config.toml
n_layer = 8
d_model = 160
n_experts = 256
experts_per_token = 3
d_expert = 128
d_shared_expert = 0
activation = "squared_relu"
moe_layers = [2, 3, 4, 5, 6, 7]
router_score = "softmax"
normalize_top_k = false
routed_scale = 1.0
balance_loss = 0.00552
balance_bias = false
router_z_loss = 0.0001
init_std_router = 0.014
lr_router = 0.000943
n_head = 5
n_kv_head = 5
head_dim = 32
vocab_size = 2978
norm = "layernorm"
norm_place = "pre"
norm_eps = 1e-05
positions = "rope"
rope_base = 1720.0
rope_fraction = 0.5
qk_norm = false
attn_scale = 0.177
tie_embeddings = false
parallel_block = true
init = "normal"
init_std_qkv = 0.0395
init_std_o = 0.0
init_std_up = 0.0395
init_std_down = 0.0
optimizer = "muon_variant"
lr = 0.00731
lr_mult_qkv = 0.7
lr_mult_o = 4.0
lr_mult_down = 2.0
beta1 = 0.93
lr_head = 0.0155
grad_clip = 2.0
warmup_steps = 200
schedule = "wsd"
decay_fraction = 0.468
decay_shape = "linear"
final_lr_fraction = 0.0
batch_tokens = 65536
seq_len = 384
doc_mask = true
train_tokens = 335800000
steps = 5124
dataset = "wikipedia_en"
Below are experts of layer 5 (counted from 0) of a mixture-of-experts language model. Rows are named router (the router's row for the expert), up (a neuron's input weights, with its number) and show model dimensions 0-159. Each number is 128 + 24 x the weight over its row's rms, rounded and kept within 0 to 255. Numbers have three digits each.
Before each expert's rows: "comes after" lists some tokens at least twice as common just before its tokens as in all text. This comes from a sample of Wikipedia text that the model never trained on. Tokens count by the router's weight.

# expert 245
comes after: " |", "|", ";", " -", " –", "    "
router:125143142137102131113131090130094132143173128121124165137090126139119126150156124132138119125137150126131176146168132124128116102164159087142163159117128086122127138128155114145117127141145123114144072099126100143127135125103122075139080111104153128154137123155151180142126087138084105096109102114116130121148092059149076095174115114109122105112097115146139147067146126119164175128140101139121160107090162163125133112164100163124155141122136112135098125133134091121142149103160099
up0:121149146146090118146104143122131097131170143115124119160092109111148159136063150126144115111108159165121131156147177119137066134135106118156128073156097146151103118152140156137087128138168126118142123160146140129131140139153126115154128140124145102142138085167097097135135163141144120122084144084112107122077123110120138114130147138124112110132092133128089160157126142142155080138099131130145106109132108106142169183117143128083129094104122160085098112127148123146177109147153173
up1:139130079142107190156122151129151118152124160146144154129070152134135078130139158098114142077086103138172147127173148137110125146118159120124128143124103174148132119128080115144175122110111178118123095130138179125116139144161159114125120139112128079103152107138142135143117127115143165128104135079119111166109106146124102139107092142113115120134139166067104126107178158150131128134093114128127088102105089127100153119123121137115121137132115154147129141111106100154100093096154120
up2:168137166122112145146112097100081134124109143135091124077156123136159113144115149147149136105119133102148157197142140144127125174124162127156157104149125120124115110121143143116151146111130171145124181177130086103147131111125134125117129127121117104110090150112122111120145197088114146151076156085107147085158137128122125167107101148115101130147103102142136090110120148068148116087146130129171144114146129135129091083151145151137111130145120158101115166140112140124126090115132136
up3:153132156123120120139066095128119109137131132120154151132147137146118132114133082112100114130168095143158148141092135148115133153138114134126105135119147147117135167205124146102126127131117163113138109147127143122115138159077113102130120116086153139136095130124126160122115123088124151104143144193102117142122163134118099124159100102097145117165151149159152079130129152094103145126154102157120130122146106199189129104155138163095098113100110100104128132102132108099109129071145157
up4:125134123122127188128128132131181136117129129120112141119123102153129160120137144146121109118153182102133119157122095107165123144095108124106105147099141127121124124151148129144153114117103113133165130086098152126122097122092152132089114145149137150102109077087101113129144117123139121125191056150132147113163101136131119120106122115129167116096160134155117136132128163140110114210120170108097131109116118154124121158105097131114088142101147128177120129085108171135143124173188129
up5:143127158160152128146148129153056126119116118125152136081154167150122113133153102157164115127142104164123136100157105146191182160149162093109146156110112167091144139112111139105113094114107100127135098097121145116127127101125112137148101150096126147130144155136136117141139137106083137137153075163135154143124151091171138153116105113141144100101120091113157072107124115121089133102129063131118154168123122125147146145120133143115124101139132099139096113098133111171124129138156158
up6:151154073163145131130146138110132144149059119123155114185112093120113147155097124114145152103138105126169131094156137143135146158118143111128093149094145134140104116101117111100110125140143110118138090129141077152107083153113149107136103109161145127104141091144158154140092117132078134146162151142124126113157151097132152113060149130124158129142131155147121134149137112123160117118107142135118182136124136086096168148152136145153124161131139124117120061133115141107142166137065118
up7:133121128124155135136119056145156127110152105124126112145126120124090088142180115140142149124165109184132140101115159111166134108139117115157165129135145125116109072133156063110141118128137075122126127133159128103143102140144145111134136150143135152178157101120059074138126152134075152092143147140093108121112149083129142121111106127110112127189142105124136148117132143129113125140160108127168138139137101144147134116098092133129145120162130136174163115104111141085143103100128153
up8:120126175128140137132078130112147143137152094109122154135098178124091118117152122148140126130154106098146118074113153104097158128138126155130146140090168067117080135163177134109168101148130109135123117138135133108150138164126072129153104122120157129133176103111147147119135121130114110142140135112138174104152124094170155102115123157124156120102113109118164090124140167126146111110085120148142081170137143138118185108133141117159095129146140098089114135090153095101120155111126146
up9:072083135111076118136170083125122125129099118143154170062126133136150131132124147118125102113122125118164118160115151133114149150117142138081129137125139107145124145138183125158122136157173161133129156112147093113131118144128104113171130111138125159140135090146104116134126115144133145127146109186103080145129126131099143156105159098117160103119161152090134144080142141145125081128099120083087126140125169141159119133110177093100164145121152120108124142140161100101129086096135122
up10:127131128153117151168131124112091154141142142123136121132135131161097088091123130126099135143135158149128176159094127121138093140135109117093123170120136128133164090130116088136127097119117162126110132130121145148133103128127134163146120076092124132160076099125090128157158112135134184120116144151169135122113091079119088079147139134131143127091099118128089078167154134160137159135105127112149140129104101109126148166135077112136150156156108100163127090144099174162142155158137097
up11:127160160110124130102074120106136130089117116112132132098131119123095105148123101093168144123120125116094155110084119111129155144132134135160129106135129113161149134137153109086189137129117149119149149107093165082162125097102156118122115089117154107152153113144141109088149073127086119139078150194111108136140163130108152116128103158088148081161098117152105164150133097131153139120142134155116087115166140122167111166137116171153154141126148154152142136137134123104148103124135130
up12:148105119158104143127117086165141119087083165127123138132183157146125167104102125140138119114139111135131147163161162129116114127158135090144079120110123119120127087178139146140117134141133118128081139134182127151120130126092130128113161141085087122131139172158116151113135107118143163138070136144128097124092155072091079119122126143140123106149155121109158149169142123108131089139156126117140150119129085136138162149119101138126147132148123136108120141102140121115177148104051115
up13:122107142119123118143164099116140133151163135081136140093157149114110135104120102161160090140137143163140145132158112145110192094122125111149147125113119165144141087133152139122087135120122089111136163124100143144091085141093080128159160174112141135147101091119119168122109150146144105149115124082132123099148123048153086132136132125158135191147133133093088144158134147109135177095129095143118125110158119131124112111128129105120103084112146132116121157143142152148124142150099120
up14:090118130124169162168090129118120093120124103108102145129084102120146095081129130112112168101144115135142131155122145066102115099148119169146119110160149104125095109119144118109153172122111187137170124124108145097118163147146152141163121154151104142125144128135117136145134112111110157095155141132128103120131143104108151169167129118128117143146160112155109125146111161179123114092125129092108103150130138137162094090116132137113105103112173140140101099094114162160087180133152086
up15:121109147098182127127107155118099150138125127144148132141119123159117117117123129174131118123161118136139100137152086094157106086143113148170111126157161135126128125094147124168131148091147184146113142141135161104141122078123108113104134104138081101105120128191097141130169088162107125131109128140063100136129073155151091094136147150113140149092121136103140138167171127143124122162107143119092159124160152148133139148139141101101115132132151115134121074117146104135087128084136148
up16:088171109185127160177154112101082065140119128109125176098139123133133139093115108111118144189118102149111134106167117090143105153092144115159112140105096130130139147146083133103076172138149124111167128147120125097130132102095163105110125142138132124132125149132143129162178164140147110144101113135123150130132161147108122111097118099147152149131131142116121135161137150136136124116118143126133146119133143137112112111094134130082099147073139135143097068107098161137119180119141149
up17:130124088151111109098090135153155133149131112145089119183138097108130127144147150126123091101171128093130106176166133145148105098153129134069132156127124112132120136116101105111096142135103114166135156090086168131132122147105128107099092123117132150130129123110145110111122140137137119115105112107138142132162140095097100155136113138121169129167189150118121132135098148156163059156124141094107154116095147142123135138121109173067179155134133156128113145132154130156162123109115171
up18:155161179125183084125109068115108163139149125137153113137135170159135108117159111113108125145129130116123103100095132151113101164145126160158129150127110152127180133094127166118146118095080146092117151136105132128145160102112101109123113155104131128116103132144101115165125078113131102079097131128143090110152127163159100179151138169136071160127111133117137104132159157127096100158067145129125168141114132100157096114125153150126118117105134134145161133130104123152122124135125128
up19:157133139114123123107088125105131126167128148126128164045096113141116149101129087112167083114111116115126179152111148123180150145136101135118144122121120103152172121141150123127134135133130128174162109087142170148122171104140123143092135103104107070123110151119129139084094116122108147129087053149159104116125130144143130157094127126128137126100171122142159134134098152118132132111143162127152102176110155149123135142123133177091129147104143141142114110108128128126142120102179141
up20:098146113086132127181154120120148135147088122127124090141166099134114134103107149181120103103127141134166164139140123105141128161145138126112083133119097130140115152154142147148120137142096093099125126155146136145119110118149056131153117160146092117127137147127103107148132144176097142137124086121156175131084114131098080142149083152127156088112149199113115131104153127125119157132139108139118125147147168108099135104096139117161166136062136124145146086126119125144130143128108103
up21:109097122144111108129130142188131092136089123149147091120121122157126136133065132131131123157105132057128164062134158145112163087121136074135142119111178101119133140133157080153104161128139092131102135132149126116144097120178121117080117149145113116111099154129161132129112143111120109147132143134115131153110162142134168146131141104169113123144124177155133098117126147123169153101092123131133166135112137168130124098095134101114144131094158127147169070118101135131135143128146138
up22:075117130134131172131120091151135118077109126149115099141123125169134132127078125105123111137121134116126125143140064130175127128130141129155166131065140119097130141137164159164165157116122161170091140121111104120111102171122126130125148132135150113064129149117142123141123118126145152147164118123091130099154125081098108130124126142128151098146159073129135085124135134129144144101135136118153124144153106135150113091136158142124172109100176062145111111088145109143122128123182149
up23:104173151076134152134100107141176155190154115125097134094146148127130168190105132107138146100158112137121126140172136123102152132151074129119152127078119132131119108100161134134141145155130155111129103105112170142150144126107137157113113119108107145137164100149129122149120122096144137087094109110142153134122139109144133123103161139117114156101111122087154114112129092147103131100098072100138163108088149158158117123103115124107141132160146131139158126165075107165113088137108150
up24:094131120136116112144130095106139127154124087111099125104077120153138156080133147143127082164143148134118138141153125148091098098155105119127179145124137072092140136128148092151190093120122137115122159101178136111129118143132118140100137090146136124118119107120146171158136124136171121120106101151123136120126111153093098077129151137144123103100093172171144122094151093161158095159165157154133103144112085155153147127120165106133107136138152151097143162137130136110162110131112145
up25:132138152107115122092151170125103143141123178121151154112128108136149121087121146099173118136108134142160141165157128124118109122157134091129079140146140083110134134110098094166131131177105143142131123131106113124138105121139142090171107116079153116128128152085097110145130131104121093112120127149146175158130118189133145148132138101131160165147120128091124113081097138111117083120114131099122151139173122111134092176157079131140149152146094096122124134117128153184127104131179103
up26:115148160154138138105168141138153118170193120155135126179132134129146103108131146133072136114081123171114127134150087086168140157099121135132147124113107181129136107077130097114118112139105110118114125112147183113110127119131134136121124116156085139081147137104170135114114128148119134127112126130135112140171122146139122140092192130121095119136136110092170132088146122125100140165161120154124135118117114112161162157180096143113133118098118118095101124149074135121117120142104082
up27:110104135133112122188127140126122084102131125111148099152088116134124168078105122129120147127173105129092095164117126109119115102122070138134113118107122184141121112137178146144130105143126157157134135114136144145108090138196127118116118143153088082187143100150079091178158144170129099185146137114116119135145117125154167143129116136106135151109109142107113142141141070115120149117143114102143136133129109118189107113131155110111115155140121101119121134150127106123121155119144103
up28:154145143145162141079145084142161111108127088110097132152116150102125070088084129191108134093159093125139141092100120145113106151076159102104141113131141115124167124120146124087165122148158142123136115132088136130215108176099149108125123139114154135129146117111120109118097131131116107118146139144107133148116111147146145120130162162160128185131131089131105123136145114141159159121141148127126141144155096138098112108115113120117145075120138126126169138146151126126077113138118154
up29:101100150140085155122174107141104149159112160115169098145144145102147113130108097151167135087109148115139104101197104132138128117117119102056128161138106117117087173160130101144132117173112141131161112077125106135143100129142119147184154095149151112130122160142118134104094116149114116114111104133110118134125134148160136136112145073136126099130137138104146174114117128125158150121097145085130142147101152119097130134094123104141113146144130101121107101162170115154155115134100175
up30:152172153108151093081136166142104162088132113102105107145111131119137132157125086128128143135126150114141109131122123097103166129136132125110143118126153174089139147135140136130125128132065132137121140112086121060123102136124112131090157109108128146151106137095137152133149136134147136121125197181118147122129150130136154122117068162146146109110103162124138148160135159167151134139109131140136066123093137124130123129082162154191138099113110117100101122155082108125132099139100157
up31:127147114148147124175152113128115165117109103134101138123052147110090156151121110113111137196140153134142138154113117144144143142075130132131137110149099125132133131124113129113125141121128123142127110140109131157119141130181148132101102077104173171144146114119122162092145127135131129128127147130174126138128127121137140102124115103153095149153108133152112134137104103130172147103139135107141218109156071101090128150165066109133094134152138126109145123095096111075119117122102100
up32:161139171092125177132093114113126151161130172137123122134133146145143135081104154080161110095114173128139112134093133134161146174126157134135126121155119129130124125131198121134123119134142120115120123120106162134092127109098135128116114142162122154136125116142096081104119164130102121158129122096110061150154138132106175154163103107162126134109129130129132084135133111095168135165137151074107115097099134111150141153113174141112112079156092109129115140106118115125161160117080125
up33:123130140144093136107135125089149158157112119106160111130085084112134134108116122150105141094148123148148119120126096143134133133135158151154153122149132136122143105105160112145141117163135071115089102142156110112173136133148137121125131145103139112127120097128148141120127137100155094120148106088128191110101107119109086154134128114100163133198133098154160151062137127183105117187130100096091099128123131152142163139107075120124129113136098153143112178135113100143166127124156111
up34:120148088149106076108135088139115142081161128147133102128178092109112132119116115134102123134110167126138139133139126123120123134133098100134190137121132105103127120093155144172105122113123166132130174131128155097140124132141131103104128134157084148105105144119145097110105088144159194128113155118108099116106117133135147135102122154135105158142130137122162118143140125141095110124187131139145099142162140144155125146150089125104154135210118146152107114045137136130094151151113145
up35:145096117131108105125129122125107121129130101141056101095097120106107139122116168093144167148103153087100141154132092147128164131139141126148151115133076096129141134115133149147152102100127129126125155110140113125150162106096151125129165130137097125099131131099126101117152142134173113119152141067164102137191156133140084129134168169145119148104142152174096116132116119150140140112168129129096133111110117119102102089154134129111179120145122155099154112146144178177124103132180141
up36:150141139120125129131121138126111113128146162130141144127181137095106118116082130104175096156107099137108156123093153108151106118160085175125144129152128132107138099142122145150083126105129119091184132176088090144128121121127141108127106157160124092115156099143083145110146141083147108122136152169101108130114149135149116131112133129143100097165133110090137124145133154150139107132123156117124083143164119159137128138075116138145151131096119157090131094189158163097121089089167142
up37:129097141162104027141128113132149118136152118140139075088184140116117087151125090153123129103108181146153115123101127109105067127182116125110122146129161127159131179115081151096145120140118099114146182118117136141102117148109127151121138138124136149145123136113133124147080156105125139123129124138116110127152127183128107146160117125103096134126117120133120140094111117107098124170144124109150124159147105111133151150149097128082107128187114133110131136165149158112147113144142116
up38:140163139137159088135140125123072126080113149165126149169168117146106113098130113153139136151147146137140136093106109129143132130145129090167133105122119107119099128150136151125171120142141092114121120124138084094148165099118112141128151183129147103117134102117109091086139064121095124111109079158103134107140133131107086120101118095131144079135166123132130104145163157146203101117134150101151142123111079127129136153140141134177137120110148145169095155112116109131116165120140131